Below are experts of layer 7 (counted from 0) of a mixture-of-experts language model. Rows are named router (the router's row for the expert), up (a neuron's input weights, with its number), down (a neuron's output weights, with its number) and show model dimensions 0-191. Each number is 128 + 24 x the weight over its row's rms, rounded and kept within 0 to 255. Numbers have three digits each.
After each expert's rows: "gets" lists some tokens that make up at least twice as much of what it gets as of all text. This comes from a sample of Wikipedia text that the model never trained on. Tokens count by the router's weight.

# expert 62
router:180143138107157136107123139102155122139121147154096112148124107101130153105124127167103137112153109118126120133137120135107138108091136112162127125173129165137173124123065133147142150096130131130122161085113145127125129125139132145104114120087146147159134151133120111177098153145116186122159140176119149148104099103159098145133139127122130109164106110167136129146117148146142134129099124135126114110147117121118132174172096151112105177104146169109137162123152093129153157111165152135154072168143106106083156115131095165069109118115138136148160176077138182141113110110151133158
up0:112119139152131119149098163140128124111092089142140128130171151112140149107114133109163138105164147135159129122135108115113097164121134107123121079121142139169108111073160166123148130124092072147153124107126127099123118110149112157107153120120132143111169151098131169107116119148116115119135088101158158099157176113124145128146140166139139182122155095145119141073110118137148126129110114151131115153116134147109165155188108130144124048133147106173131110130102110144096148118128158153130161140088113142166106104105111075134106154153140108116171148114119123110114098115108119186
down0:116127091144135133143119099147107142204111103116110124108122140086121124106131147130129206122120135131104129128118115140127129202139140091164108125133089085086107130128175125083090150097078114102123140132128115157117151126150165115138143135125096134093128177172127138077099129166120100126103142126138143122120102117164106105097172123106096170104168123137142118117107136159109170106151092126138123134112101168091129134141139170086111126131134133142122154122147114112081096142142119141112118150143153123147109113089168132137155082100155096115126140141116126136137084134135140116
up1:142156169115108083148164159114132140122129092163138157139149126080136159144124121114177097098115140129092126088132165101096122141129130151165098123186139141132098157110127147121134121156154137122131131112062129146118096095141134104098128165140119135109129155126127167188113151115140136127120120175151123157131141124144103176082135129113138084150118084105136106119151112124137087125141153129132159150159161124119121171093124129110141103131122147094101150178106124088135083189112112140166163149101126120151131125168128171161108112139130119119135140162110134155132126170103138139
down1:135089117146156126124151177129160102126103136148131080138110147133105133135140120147112141130158157119088141110149134102106125133170144142095147106097121121144107163148154147135127138107109086052204113141117105113121153089112137139106123089083158145107127104160111163141115145145122081154117127088141115156108113162151128122140085085153130141124116151160148143128113142098116128117127163167115104125094142121120169159155139152121186087113156139152145113128112130080157146140116129127144128129124131158178166126109123143127171147116108180153107129109142129158148153135147184116
gets: " ", "19", "20", "18", "-", "–"

# expert 27
router:124109129160158106144154141141132059125108100185149158073152094133122124131108160078144130103102161166130154106099122123166175123114131126168109167101120115119126073115121103160143113136117126104114122139130117164166171107158128100172153118152084143171137178157135150110084129109122139144095108093135085088132121097139083091126150112134110148126101183138110126119119122153136118115125167160135128133084113127166136128128137141108100087146115117130145114148125110122135093100119146170071109140129108131136142122136091154147138128098157130132105146147110139124116114134135116160
up0:167132100157122129140142141138134132137101112166144163128186174143118146145162112144137132139126150131145163118147071134103127101133116131177117169158077107136101130173120138117117136104137101123146121121152093106121139123142106128132084089126118163105124160143104139162149065135172113120117082140191135154149083109107125066092127103113138117125142155132109096144101095140114141174121128110105107103105145133144147138145126086118080117113135140090173120098091080125135128098139152152121112157106159092110117167136140125106153109139111114102145161130124149130172129105126147122
down0:112093105117102091140134162108138137103134113092117117105109102154091100127132148067124104133088137126144113133148101144152156137093120157114143131132135100150135089124115140158156153121116112090122170119131098132147140096104090098168132212137117188080133088123119106111146121148118156135153162107119140070126137109112104122139134118138140118136178150117128134130149116138146108101149147110143109137134127173081111094139070093119156100075133148124100153121076114102105134108158092139123145125094141119159104118104138142157123157125158122152095131140156139146146134107119107085
up1:124098139118109141110145146168125112129141106115175134134138108079164133125135123113101116092120151142135138101123097116081136101097131171104101158132080136136139126148113139120152173143123152106124158111084124115135178102129144170127107092140145133133108126110135123116130126123115153168147122119150125107123167161129116148086201136147113159130073114117160034107122123104136104147110152101128112165176133120125139144162166103142161103159179134139161095108125096097123133112105118149114089110173114131080123136135103149131106117104153122114136109117112102086113114160137132135
down1:074143156122135093110121148085132139126103160117111094087114141096139124144155130179159135111122089095092133150127128139085156094155094142056151109144127144102181061145144137150127138102114130107090165102118143114145157155171148121106101172169140159163112102128129150123121117157128121133121127123141115131165150135140145107101134170144155116113168126150139157154167083140110103133173122127153099132132135087106142099132118120092128140137126124128123120136080087097142148138118106124134143122120154120135133104138161120122153129124114134085117081063133144134137129125092150097
gets: " |", ",", " by", "|", "%", " |\n"

# expert 7
router:167092156127143117193169112095113063112100125106137138104114148120108128121175089119138147132118109170161145135113110119130100127189118122171140136110121168146130070134111118136144138125151129135140089073124111151154111113158153131147126162162144114140093151135151071115141168125072092109142146120173131134134101065098142124088153123106126127145096149108124123131139138126127152155137166144068115137122119160130138087126100128110112113134102125106146136131135138170074138141113151108128169136115080140112109150112174098120145127132122144130155132134111100128128125128108149134
up1:124111109113145101147125131125158158137163137129211129147154096168151111185139108116126129129084133134119094133096180162122149121135116148140151121143144152119149125119108127155126136133142104129111155138073092106102139125135174098153105162122102126136140141155090096097175112119105136168099139103154124148108125156086156099089075136148140113134133128116106108114072117135094139120140157134110117093144094119132125107113114111126135153093101124102150137127168116151159106163152136172126121098122126135150108104116117137145183120125156142110118106185125155071144116086170123128
down1:077112113106110113112141121154144123072145053126100122148064130091146138071153140100151129143116120122126108146115150105131115128145095137120114175103116091117130067120136141150124124157072136143117149077115131142138123142153118138118143114154084144078112109124150173091108107140161108144135144109085108126152107146156114138164159137180174119127131112095133130143139138128154136125127113158101116135151143061128123145108130157146135126145139131166178123157099138143105162110118129122114091145138164145156104135120110157100126156129111164131165115090149116143109141150123148149
up2:138132179074148150134152141128124100108130081108174131139171166178106115138101125107144090141090112114070118100146183115086127123133134140081114151113152164148133111135162113182157151137095100153104148145102067122109132148104146074161115117149114143140136169121114140144139102136135156140122078156106095083131108113137134108119113098124139139122144138152118163140128081135163183118128125120121096112127115147146119116116116097107124158145134102133132112101120123134136140152122136094096129114109097101082143129130090129104161128146137129121152145101156127088087124153085134122
down2:168096108108162088130136103132171117124129123141128113124121103138102115124130129104129143115167116141097092105105162135103098099132111127118134171162127134108144122097103145176136117143139157152154138101140151080145111148143128115141141155139142100148167167128129141114124111117107137093137102170113088127126084102102108106131161142132113134122125124134084165161099151141143130096126171089067131161103110140086113063099151091122116131156109140115097147131099137193138139082117133131105126113110112154127123113218134124123113123133156154146110131138133101080160100132141092131
gets: ",", " the", " and", " a", " was", "),"

# expert 6
router:150107165145147143135109135150089107140106121162185143084169145150106112187170118092158120134153063152126101152113145142144131104093139112148091136138107109084123115165117101119115121084132125173081151178089126159166165139155154133119133103184126102088132138139131157133128125171122098180125103098151105132104117127097133141137132122118093154109097126132138101138129124132135109138155157128075125116106144133151080144143081083136122107136126110112148107190128093110137090145128147134134110135112100144084143114137118118125132114118111137130119117140134132125160140150161133118
up0:116138112097129126153151143143110152122124165157139153138138171150112178124133099074139120095116103144160132165153138105092127095127124113102159164106116210178160121124117132138161141124131116182124171082149095144133121116140095086138122157125144105078136134104109124146131112116131147104141146162119138124130109112155136164133098173095131101145139096148165177138136104118114118110151121121127146123133112142101136156134106101121154102102120100161122121114125122160102160129113121120098144114096113111113110137181102136063134163115103127108168086101159122143095096086120141124
down0:128136115085104089119117152161145167173130156099126100111108137124148103133138096129142140130175121083147102175140106128104164125118123102123134134105163109138157100047077106118095136091140135077172122176122124145137131151142108098108095129084126124144185149142081120126126113110123161108159111119171135132110113122125085123118149100157122127120141089122105141138096182123111157066114117108159135165160122152156118150134153100105144132130141107130099104126146109127122101138106115103136102130127102103161149085113144165153137109151086132133143133111127108141127128117107095142
up1:107154171114115137127094146091139105077159127100133142083131092128180100153131161137134148109095102171158108105100114154121124096125131130122126145151101114119166093116131135112124141146130153147111147144133103157171126135158129118121125090154149166147155112126101122125096159171076166099139115160133106109082168143097105139122149095138139150138121122097152135104153093091148144149139119157138089100152140155129097123161150096117172157122107124148139118157156118118102130111158150125135123131092157133130113112146133092133089080125145112139186128128117204122104081135109132133
down1:157106113116142102149140104134139105143138141104106131159130128124099096103146112122123138158092103117116153168102138100109098154120186146167159128126151093159097162094102091105147137118147133091121121118152098157099126127100108163134144138109152093140128125163123128098129128123128111140112151183152112110135144140111132129151139126140141102148144154134113116108136140173097113124106101160151100058113124188164120116087117134115150156128101163111081108143134123119088159135136178140118170163151205151143136127136139162152103115138130083091098120144123086101126134090139124097
gets: " the", " of", ",", " for", " with", " by"

# expert 15
router:141136102094121105094131089159124175148143140110143123131094154124099101147092129138110133108161146117135126122126135155146140130148144119125091141141132175108123112135141129121101107168149166156105134145129105153116099132131164123131164148103117132142181120072140096115145084106100113133149125191122131109106114115109134157098096122153111134114162080148079116129109139110124115135115076125230127125138078105126085092100125126148109099129113125162097127086148143138117163110163126154103104107140118114095128169125119172123104125131140118107103165122142124120134091117155112170
up3:109137142126101135138140144113126119123099158130135160127124160162146146143143128106140141150115151099086120121151172080141115136148152152134107107116152155111149157133081106155139169129110125125160141122125167125116138128146155150147122099149141162085155142129106114081137107142124075139189125161157096103104108129138147129136104155126112118111157118107108095097129134138108120152102166178119081064122121086117123102135131087153145131108086078147070118107155138153095120096082099119111158179166155080133124152107111128127171110142139110104163103127123125135107119157138138116
down3:123144136128154086109118148121141159100138146134118135162102124176142125171125144114164182138094096110116123160137107141122116128126126118149118115140141117125085153110111162131085132122085121142168147121116087132138101133148161120167123081115109095120117093138072094114117146140122100113119167080148109122152166134137143113156142151118136131112118112126077149124109064075123089161120107144128108105159132100120096156112115121170134135132089122165120127133119147110139092163122148132124129176121129126121139074117155093153153220116148108124105109129142124139145097107142120087
up4:154170126154091147110139081131128131145102147130076143118103126090137140110145078095123121118152129111138135101133159092147129113140116144158134111135122135133159111136039084100177130058101146109161098114093154149160155167141153137163110148159067094125124092147119118152140111152119135124137132147142144122112113086158128102109138122067122113143108163115125150116095148165117123121156106097143132108144101145094165102159131131151141159134119134124134095098102112122105140151115128129107113157139151122136124100167102094159116108109118113124126144132116064104109128128119165135
down4:104105079131112162156109113075182091152152145167082122130088141129152114116119103164131113091164117142161082080148113127110097115124144099088100130144079140129144115124120101081104148135142127152140120115110104150168128099144178116131134133121131167132124131134129140144201134136161110175137105111141088105138124092149124100122121110148116149158144114108142093117172152134136086133142130161139158131176128125119109149122174109122145111123159127110141148110151156095109111131183118160110145141110117130146137120116159124097093092114110132110117149149114105112156142111079159132
gets: " P", " S", " D", " L", " G", " K"

# expert 32
router:098148166122125153099086092130098104152089129121124119118135100121114108086080129112112145100121116165149131110104138101122119118120116093109081099168160126093132078138142157102148137137089134116184156168122167132120155145109137126136116122152099092129084120172113160105124150123116148091162163092160138121157135169138152151135074134137132153133144089159163139084104120143122144155153158122090093127158172142121127151106128133106095120132121156120141122159153119100147114105100143138130134151159095111142150072121122084162104112124148139118149114142108153123077111145131156142
up0:137160155136142160140094145157124136088127131132143152147136125085133147129101134137142095146110114167144114147104147099108095135130102087167144119125128105128103114086106146120088125150128159138142136122134141152176118124152139114106147103113132137083114154131137169134100136097091151126146155152163110132162153121181126129119152131108098101119147168094122108114174153102150134118123098106170105173165126158097140106189134166137167144114122170103099105105102134110106111128135163108147091178111134110138121091146097162105150153110073110109173142091111160128128107108100130161
down0:137084147084149103114138117146090123154180081131142138137093105112150077118141099128138071134077122138082176143151149132131156104147135116135124106130140099114125126139120144129119150120076113106123098141142133146201130128142158114133130143083142104109081122134136161135162131134103140135139113118125122127142122095098122133098116156112128099139121101132120093114176122108115114126181134132106109169169193123123130146123144155137179137129104136185161185106089144139106094150118134137128167112100134117114141140154145084134099097112098160134104132159127107088123140137145126123
up1:111117169131127130187154075158121116133114143154174085114184099147082116107146136144150118114123175124123157115123162116137122129121116113126162164128136173123108121165104134115145118127133098126141163123148128095128111122108150112163111101130156149157110098136095097134139116113129092145105118145133161104128138181139121149072139107129094147134140138109123143150175140098198088137123139139106097117155107108177127137142128151141147137131125125135101117120153165146149098099149141106127146115124112130118097163195108136144150157149127111108137171108110144120125154097120199172
down1:143122098117083078129099135135137119144166151108102123150114130130083145104070114114112100116076140148136104164114159135126154120126143139141116159102088127154174125132129135099107168124183151145134121137155167121112121144132134066119121131132118135083131103114103124137101123153127091133132138128152098079142179135151128177113091139108100096124134103171109142116178109138105142119083119087130112122143139152115080168105108123143162091092096148100134115141135121158161113081136110135144163152115149089154093142105125112141160145156114116096139125124152168108127134142133102161
gets: ".", " |", "==", ".\n\n", "|", ")."

# expert 23
router:102123102120091124148109105110101126162122140137122116130185127100137136121170129113129083130125077149132124141153134092104137121152119106138131108153139098146140105108156093200147163120126122091108178146125148134132170109103124145122142122132091125092066096121130149116177162131145168163101131095120116097154135082121139111121130133154114122146170115117122116154116138143119118112150179128092122128130156103159150180128102102134176082191106118154174139138129117112109070099116102156135116133128094115102128139150124146101150147091134125144122115108146115152100129150122168099
up0:130146127111157118139153149110136108110118146143113163178121108109112151117151088114147143113146101141134142170109092105128114121168132127130115142097139116131104139099111107131134152116105160075191121148165145113123104110151120136106117120141100130105115147122141158098127137125123135120103193144164137095123169144165115131169105129096136112146120110134104108131143142158131158162111131095127133132125141111111125132113128182135107098135101135158127119136145132143063137181141116110110172120098110123132096071157107151118164102121139125112174110098141112109178116080033163139
down0:130152147143095111183137158131154112140155149112121176129161085150125136171141126171111126118153118148108105148118102169122097115135192078159167140084105152149145158128109135097107117147132120102116123099169153119144117150156172146139127104149151119158124132080101097122152110152133137136094129111142143099121118088088146130128156126125135121098162075133131150103161147186148109111148092134159114124089092104080101165164136147164110127105114114114109119127165125127190129143122149130126153169124115118117111146144115132136135150124115114107112114088088164101127110110143142140
up1:142135147129104119189159144083111115130143148172137148071154162127145135145119159096164101137153148156121156138104126129119124130110156114134124152117112108140122121090108131138140169183142139122144157141124118121096139093156108103139128160136111117132152132136139141118158182153103122136112107072159145099147109130126118109132163136137138144125089152093131173151143169165156127143113122149135143116101133142165159121173112135121136070110109135181096106127093077196118126135137141106130078140138173148077088140124136162119141144109131101106129150130119137135112128064113132140
down1:086114074130160135166076145117132123127107118107128146142106097127141126211123157124113100169147132105109133103102114143155143183143144124128170110127133100121118128159103118121137102117117104144116126119170111133102098152101127165133144133131135113147118146113121123164149164155107130139111149169156130117103101144092159115147135127129093155167130124170120106131102101110190101146131179129146147136117126133085166130143101106146153119151123094149152107088160121111136088121130162161149128099137104130124126097055141137104128106125116110099103138160152162143128099115120105190
gets: ":", " with", " a", " had", " of", " has"

# expert 25
router:141112181126096166122089112113122128159109125113120136145116144137144177109180127133150111175109090108086115088085118121123130159111156113149144122126159104130122128128106109188168089087173131103135138142121145110105156130122104148119170148153094115120107122147136172140167163097160119144132104102145110115121169160115135102135133113129164124139180136160110085121160117079106141128143145106132174169115141099123139165124136167087119187114130094133143118164138110104110125135101116134128118156159135094143150133151105097096143158106160122141162108136138112138163145116113135107
up16:147130111167112144132174152125168127124089138136136121078119122101109118108121134149164132165151103155126180125104146132148169179147100078167130151107135106144084100136118121164101107179144121075132129138143134116118130123166160099138120135150143158152149178136093152133111133128149136125114113163128128125127106132124115098103108066141120145170126106160129131103102068133133126152118140143124140158117139121110149142122125176132123100159104108147153183086094104122140116122138117087180158110136125151160115101125075087147096106096126114104098120104121105132109144097133115151
down16:130130134130145113144099112131132119154130140122116111107140136137072103140137128133094150146121126093142130056128146132142103100128171124184123124141185146146141084153091114114130149089097140150169143127109133140103096112153129116146103115113080110133144114153062107118135095103143123168115124150122139086103097131130132118114148127168185098086101114109137134133095116136112077185091130168141096129104105108102160112132122126120118110176110136144137103099126133161133103156120124112122169131121157167135102132103134098098157108120119076092106171151144122129124109118138101084
up17:102136125122147156133131115081123099126167128101165151151108114102139174113152112112139133158119146130133099122095130114089115136101153134126134122152143157120115170119140162121141131135122147187096168107126134141120113141132113119150144121137122097147136132141131173132106136158108179120117129124181100200087178156146136139114125120153127140126144157110151095148129084133114122115148134073164176114148120145093125098111182134141161138165148193117152180129108158114133136102121129117102134136112108126123124111141110155101130156100146120104166123170125185128137105160067131109
down17:083147124080144122162158104137146114154170116124128103134087119132097126100117156110133151124148184134091146103097115084133078089157077142130125112155156169159076116073152151152117142109131134128146106133109138128100149101128120121127184137065140132157111137158145131107132084161101153162152087138166147104158096122150135152146126116110157122128142151110132084159143112114185097150105159124144113164146122106099135112134126134135153138151142129135146111149100123114113175137142115132123105158099138159125136099133160146064095129122130129162100130115114146142126120133151126124
gets: " on", "ed", " in", " for", " won", " a"

# expert 35
router:119093160119116136155130116100157146146075125109161096108151085153162145097118153167143142153147144105132136147141160130124081109168123121122121099117125114184132175153107113155173137157125072104148118146116134120121126133122142145139148177154159091101110121074129099143145170106117113137153127134093092118095131126102068132146103127101125134120143099102132113125153111103120124140128132104128130157121173121118152108127126111136190165106158123115182146133186166120142126120097143130131148140103186145145128118114143118084119122103147149133177142087115153162131158136143118145
up0:085142144157139123127113161109121144106102131136163128149147118146166170201173149166153080114136130109169115111106177151095139158140090123073167091109087142117117147129104138132146159153154132118153145156128136088138130130131128104143116109146120112150138097084128119132174133077117161119160113113114111092122130124136108119120067153118144111100128126112069151136144072158135130137183135123147133106122109098135110123173137157153122091161140163115136076130127156133134126106095112170136137184128156137093145146121135111121128130138147121114143112125130122095155118143137130156
down0:159125098143100125119160153171163138152108149130146095120111133149150125115167128156140116098111158156124121093149185141125110116115100124115169158142115129133113136125086169144147116100154126108138126128127144115125119119099078169135123171113160112129162148129140077096152130128115121114150084142140172078137161140083144105103148134099123132122152093136142092078130121128168093104158116123122130133139151154117119131164122160123109113115162152158152121163132139116159130096110126141126122121104083099143158123143174154146103172164099185121123094141099120068131169101141095132
up1:105133148140147112115154150129077136057141103149133139170137119111149125129083117124165155132112120078139102151151151104138146153122119144161130173148083160167152133148092140119107126094088159120123104111149148120155146136098148125191098128138102124091149130120126120154134153156094126126146131104168107135147127107089122176142097169116120158068124123133115101135160097180112155162114133159142103121143109097145176137131137130116201115153112163131114129148121126086125152134126084133124137146134110086117127138162151104139111104101113135132120137115125134146140180163125148142
down1:152123110175141139166150167081115093138114179124097155139158127126105088156164139081120136166133134112128117133153103154169121144088126099122154115159133148123103155116091104099083163145089147127143134137158154157088127131124163105139161117094074130119109142097106145120119112162091138157143148127079132095108184102088155144151111156123104156110150160151096163125131128165101113104115106113162121142129148144141149147117116083124106135099098121134081129138120152128089169136095096129148109107147082152130148126116137170132128145130137161122093138129136155128145143148124144130
gets: " as", " a", " became", "ed", " was", " be"

# expert 8
router:135128217114133158126140132099104112092104109146141138098157122121172106138158130124141126104129110161116142101123107117128131099134130105116169138101172189095118132155130127085125169087157126159095158066155124095116160134113141124146124146192136133145095168169130078114146137125143156133131116132149101097147137092140102144124137141130152157142089123147153150080141094137141089145141154123134105147131125148082110124124088114158095099097122080114146159127132093106104126166121117116149129128132086157113135139178138105109114121134108137123145122142135138081151117148126109118
up1:081130124108119116151134097125135132086173103154138075132117110154134121092085175136137130137136161166125124111152135115151110132096123173158128158112132101120157125117118113128100120117151115149127152115134132120137126147136135154112162114163128087106131107116119136160116103134124205088151117107139134165107156097189138106110139102151099092122117146104154162125162116159113147115088178108174071134106127089126122139128149139130144153128130125121115117116121085139140116088130123117145148179036145106142122135141099113129134086106091126092116122103107099166126134125110125145
down1:145125147131116127129095124120159125138104104119126117086137115108145103167141136147126107099166138112121073102114129153094145107076176128137144098136116127149117120158128133130161066161094151129092135109144103095144087100114138147087118123115157110115151136120134120111103129120137134123106129122122099162100138137120076144181154152151083102116159123123121113131147112060093076115150175111125158133091120130126117113131132073134120130166114118130106136151157139119134097133146075148180134123103151148105101135128108146102102088106099169107162107125089109104146161136181110146
up2:140147098123123113160129136200127116119155130170094104119111095121151128105110143123158139162114110121081108107106126121091131150137127090192131121186147132126117076160126122101140145138116130094113097142143105135138143127109128115150123161118175148134117170110119127133142122156116100100074096100137116161095131127122133121152151102162107131087130138120134134141123100124131170153088121203138116134090068174117135103152121156145127130105112074143105150075166124126156143140134099132125106142138112079127162143108144079149132138126167126131166122098123134139124118151108129110
down2:121136157113080113133137111136152156104130142137137103177144148103163159111126124129108094131100142123133144116166112113125090124109119152121102138168118106114159104121166149149115135160124122124120114148112149092124180139133153124044091076135143141147144115115122112137125115160158143149084176166103124154124124083084122096135106133090149146202103150114131078151101139161147162177136117101126131134101163101140132144134113104111134131168096135141131088172160145133105125094155160125172111115139142164113117175112131115117136142129117134154113141137169127146145160129107147129
gets: ",", ".", ".\n\n", " and", " that", " but"

# expert 14
router:166149110084120082127147149134135134093128186116135118075100150113143075099126103137122089084143109158165141149126120144113102108160142132144143134185164152099122115119132107129149150132130144159142134110074149115128117151155117099125111145127114081100108150148091141121149163131113131141124143153150146147131141132122106183134104070121129154112099137102071129148104146076097118100118123126145168105163120122121120156161148152106111115118129114133130122115140161136143174115204127158131077138130115153134131137125118137116075129143121142153170124131143099131144124158097084132
up0:181151131166129128162140130157099122152131146148151127101109124149130124087097093129125163128122156130137117128139143101157101095168114079136098137123147183123141097127119125119143119116118102121104159108101159137090117113154139127126100095125115124124118138091142094127127155168137146124101131181070139160137131092135103135123099149152132152128062119098152113127117095106126105137124121143130110120112144110120132157093133107163155154129135137094115105140133108171143158117130158116135104105135111167097091110133120131066178160137099110096143160069103087142121125071111090174
down0:118125139138196111120121129108119146118074160146097071121143132127104110145123129149078147143168131121134095138166145138140152145164163133097119150147131121118117134130157099136111107100106129126062141126109096123135098101115145138130126145134111079147120155077114081129123138114133116135121104165150112115117166103114168131085083120124113168089154151140143172126130120131160147140131123130120130137112132116138144109140105140126136112117191160160122129075174153129110136156136138164085113196122141142121127148110112101130089107156170115178148108094154119124123155157109086137
up1:168145101133125128116140181144130097109116144124144128123127130103120128154112129162149121117142138111143125096171077128124142120122142134145115056156176138140111102129170160157121133124125119116167137132106116098129088111122134145127136143153158134125157135152140099165149193159115149113128117100169102155127107120098109165117098078138146095159125066114104083082057105133131119133154122203132118102134138110150151134146142167127128117117121158175121134145147120141082090128173104127129124113082160115086137130136091131127114140134129148120145128132110120144128092169134148120
down1:116187131112149110146137138139104130116124132138138049135157144151122095116179112142104122134151152146101136112078127138092085112102119090135147116137112103180108121117167135148118105137097108143174123133117114140115112125140124113121124160165123148093145137154139092129177140117132131145126132124129149100099159082116133116177171084135122121138122117088068140140109125151153144129118149153143130115157114103135165088166164112146071126156120166124153130135105140151071109139150116131115150077130150127113097133149128147101127129120135140129149142113174166101133177107174105097
gets: " (", " C", "S", "C", "M", "B"

# expert 42
router:159163131160142153139104159107149123103134155151122120097101117100143150135136098160111136162139100119139125110190124113123098106125112148142134140107090161136133116096086119160075091133121129102105163188122117150160141134175115139126131108114128125125140134166124143159164146170089120100108138149137116096098114137142115148163152139154120137152096138116099123139153164106113111151148179142099109128161098135162183139135106134111143144103175149087125120141139161122162140105094098102122141151111115118126087058167151104112158160153153096142140085095124135163139111133123116136
up0:107169155099081105085153142112111119159138137132149112147164106128161163128104148150119089113154133132135149107119175135120109183101129134127132148161120149127128128122139149126115130155102138109124098125149098141139120117212121113145148101121152134163163131103097095168161145083092123111124132121149103109137102145152080171137127155115132116138127144143099181130142146113104133140064112176139126113155098095147116115149203145097127102161130111151093095124124119126110130106143147101090127145119169154101103144129129107183104132114123117127108090164145135136127131142108139157
down0:124104136132117154132124125117107154116142113110103136157101159127181094175156100122137092111138115181140132145090135098115140143088121087132143144126155182124120182067118141135111151118135141148166170101144170164119092140119127132104117156156176136133132127131129143136141137123148112125118101119131125110157099147153082127119140126071147130152144101101134123127086125113078136146169118102147131143130166126157147151095131121118102145156177133068144099155128162146109129090119160132143146154109105141128124109110090137131147110145172086117115173175114127115114126077094148128
up1:139170115122135099117112149124114159116159154129153123114152128104173100138124124151168084099123125123125093088147140154132141177129093108137136111144106103114127125113178101119143156165122074123106093140179063119160091128129175109095150134141140132102127125095109208115150113132153156104123158110113145127124155120114145113104123135124162160084154093100103131128123108117158158151101107124149116134136139125170162134109159161167125117092139147145138115145078132104104114122156106141092157143108131105147117141124150172168109115152110117131141104122113117097163121145117169165
down1:078106099135128119118092135114082096131126141097134150153119152100121134129165112140132122116125115121143113119110142113138130107153142131109121113110141127177112137153133113095121111143143110106143117106123161124113163140072084166168172108107141134153154104133105154127153170142136129096136141140169113113131152112102104122099179118104072135145141102120132130134176153116128115097134128138124163176085174135083090079125138171166165175113115141127108111141122120132113126122144083104155148135106076150094140133105084144120131169111113119134131153090125147172081123134091172104
gets: " ", " |", "0", " (", "1", ";"

# expert 24
router:116121152110155141120133113116158105144105157149103122130114096096128141154173082167100139068128146116127126108161140091097154150122124159129155130161081118148076096101104116130115092106112138141150131146113110148153129120107128126137137112112125159164102161120105069138135159110108153072144124135136151139136106124177135187121107134099108162112116131164111112171123120111132139144135184152110149111163119095137107148165080142085089153137119165109138168121132145105139145121103107125119104157119092103144126099163128130098092155163125120135120140146111082160086120145142102102
up1:141149134136129129110152084139103139136113135145150097101135106132145093143162136180126137139129139138093148123151130145136136080164135112159160112096089111135097119158145079122088120120095113063174075118161110116108114146127141172142101108141089138153116118126123113128087126201153122106116144137118114146139107123164171117134116103128159136148146177128131098149139142136101148124133109134139133127147124111114152111126162130162059163092145143093091135142095096182127075117142115114111126091127151121122142144099170120114098120130137107135159166116129114121148128155104134181
down1:095092121146116093110111124134176141116165109117121149084131137140118111088120115147158086128143128127162114123121138126131136130140175170094090111149128100119160164162142109096099139140122093144086109112148124200120143146109128182124127142099111113131130140108156141125105126143123098115062150100087127144140126149149142129106101142140099162161114147088098152153115135105158129116098122098129162146120077091101119132065147175140094129125099103133118161155128147104136146104089103144144135143106131099094096153147132119130118116111131184108145131141093089150105131117133155165
up2:118136109103092127137149115110133154126109136132109120182155157098172142143129139118125129154142112110100128144078111165112143148103096129184123132158129103144132174107103125091158156147146099132184096176111129157142108166122149177117123137134139118125149112132151133094098134141128146138130193133137116158118108107111146129127120138145139126099133122146181116126121128122144114148133140166141093143137128088082199122118106118087144129115157124117157130105113100110149145185143111098121110113169129125156103148141136163109097176151087122123115164133108120158114172128090147191
down2:134099146159129129129139124108119133119117174103150134123097165131135131106159170092153137139103168142116101110131150117117138156076108130091108150125176083132140117118103096142135161113110129109148119157121142104148158116120083153049153155138158158111115101093155085133093132155110156155123096166093128156175123113155142142163124153129108081115165106102110127127113121156154119117143149090084134130124058105117120079173140133124136084134124158147130161137114138149104141116144123156157140111177149139135139143132102144128143151113156154148139120118137176149117133160102127132
gets: " ", " (", "–", ".", " \"", "/"

# expert 16
router:095103160093168109143092110119144174140128160100125105131141115109150183113131138138150141129133096114128107143154096116152126139088096141128153133095134170164091134147127057099126158157111081113123148084107089106145117123106120145170142116133112130151159127123149155101149108075125109114152105153127110130123158158124141123141090154079118119146114093112104144120135097174132113152106140155118130115170097130104110138100148092129162165072077123163130128115143101143130081130099118148165173079134098144135133129127105157141149138138141132127145120131105111127112144112163120088
up1:111126126122147132143134169119111130151132131108158122106155091164146133109083129117139136148142113147143142118077097140132148184155111113114144112110112110116097082102152149119104166134113152166111090108117130095147164113108091152110123124105095139146150099152130127122100102121150163108116086116146118139123146137145144209133128131149132097093149165143115108086131124140148131131157111142126091166133099125120058115098126113191156154117192160115174105125133106166120148098149156122146132135103141157123097112111105137132101137107120111109114167149114124175116181142130139091
down1:081136094128120130143141119098129125115135121103116128116135105158139119171113125146152152135197144097103099170092135101147156121156147139154148119100089099122160111109122133137106154144123163119122088111098136137111104166121107107101173123178142133114141049172126140089141156102145141060125108168121118144155116136166139135113137115098158119110125150143141132114106158127126142142142104114141131101163107120093135123145124104168159176083164112119164112158141175137084135109160106131115119111136106103124136094116174103153119112128130128124090193102146120117110126142142128144
up2:100128170148108140137128122089137160160088135114163160144138149133156180112125141167153112136158118132160109115157101116088107167129124098150170158165120129121114153124148097147094147155126121174141130115174096145149127101172125113154111123141184140126126129113134145140131132126139168156131142126163126119133133151115107129113136112088150117158115145100120130135162082073158131131066128169130144128110154099116125085162128074171143172108122132188089158097138110123132103102123122146141156102129130111135101095132112124151134136114158130121158099078150126102097093155143128126
down2:127163079155122087146151151193142169148191121149115138126141097116113085160144152140140115133150147139101184195162102136124179113100085146120123116119131135076124118114152108108159155126117114120155163135139134142120113129132136106160159136126124117117124168176109121113136126115098115127172193112153164124124136132131134118130131158100113107132155116103130108115144127134127173144114111174140103130132093144145109167110161125143143138112138117078131138146167161110131104094126129110108117101161155096153113116116106154149115136133125087103112145151161086131171139096132127088
gets: " \"", " t", " was", " un", " st", " as"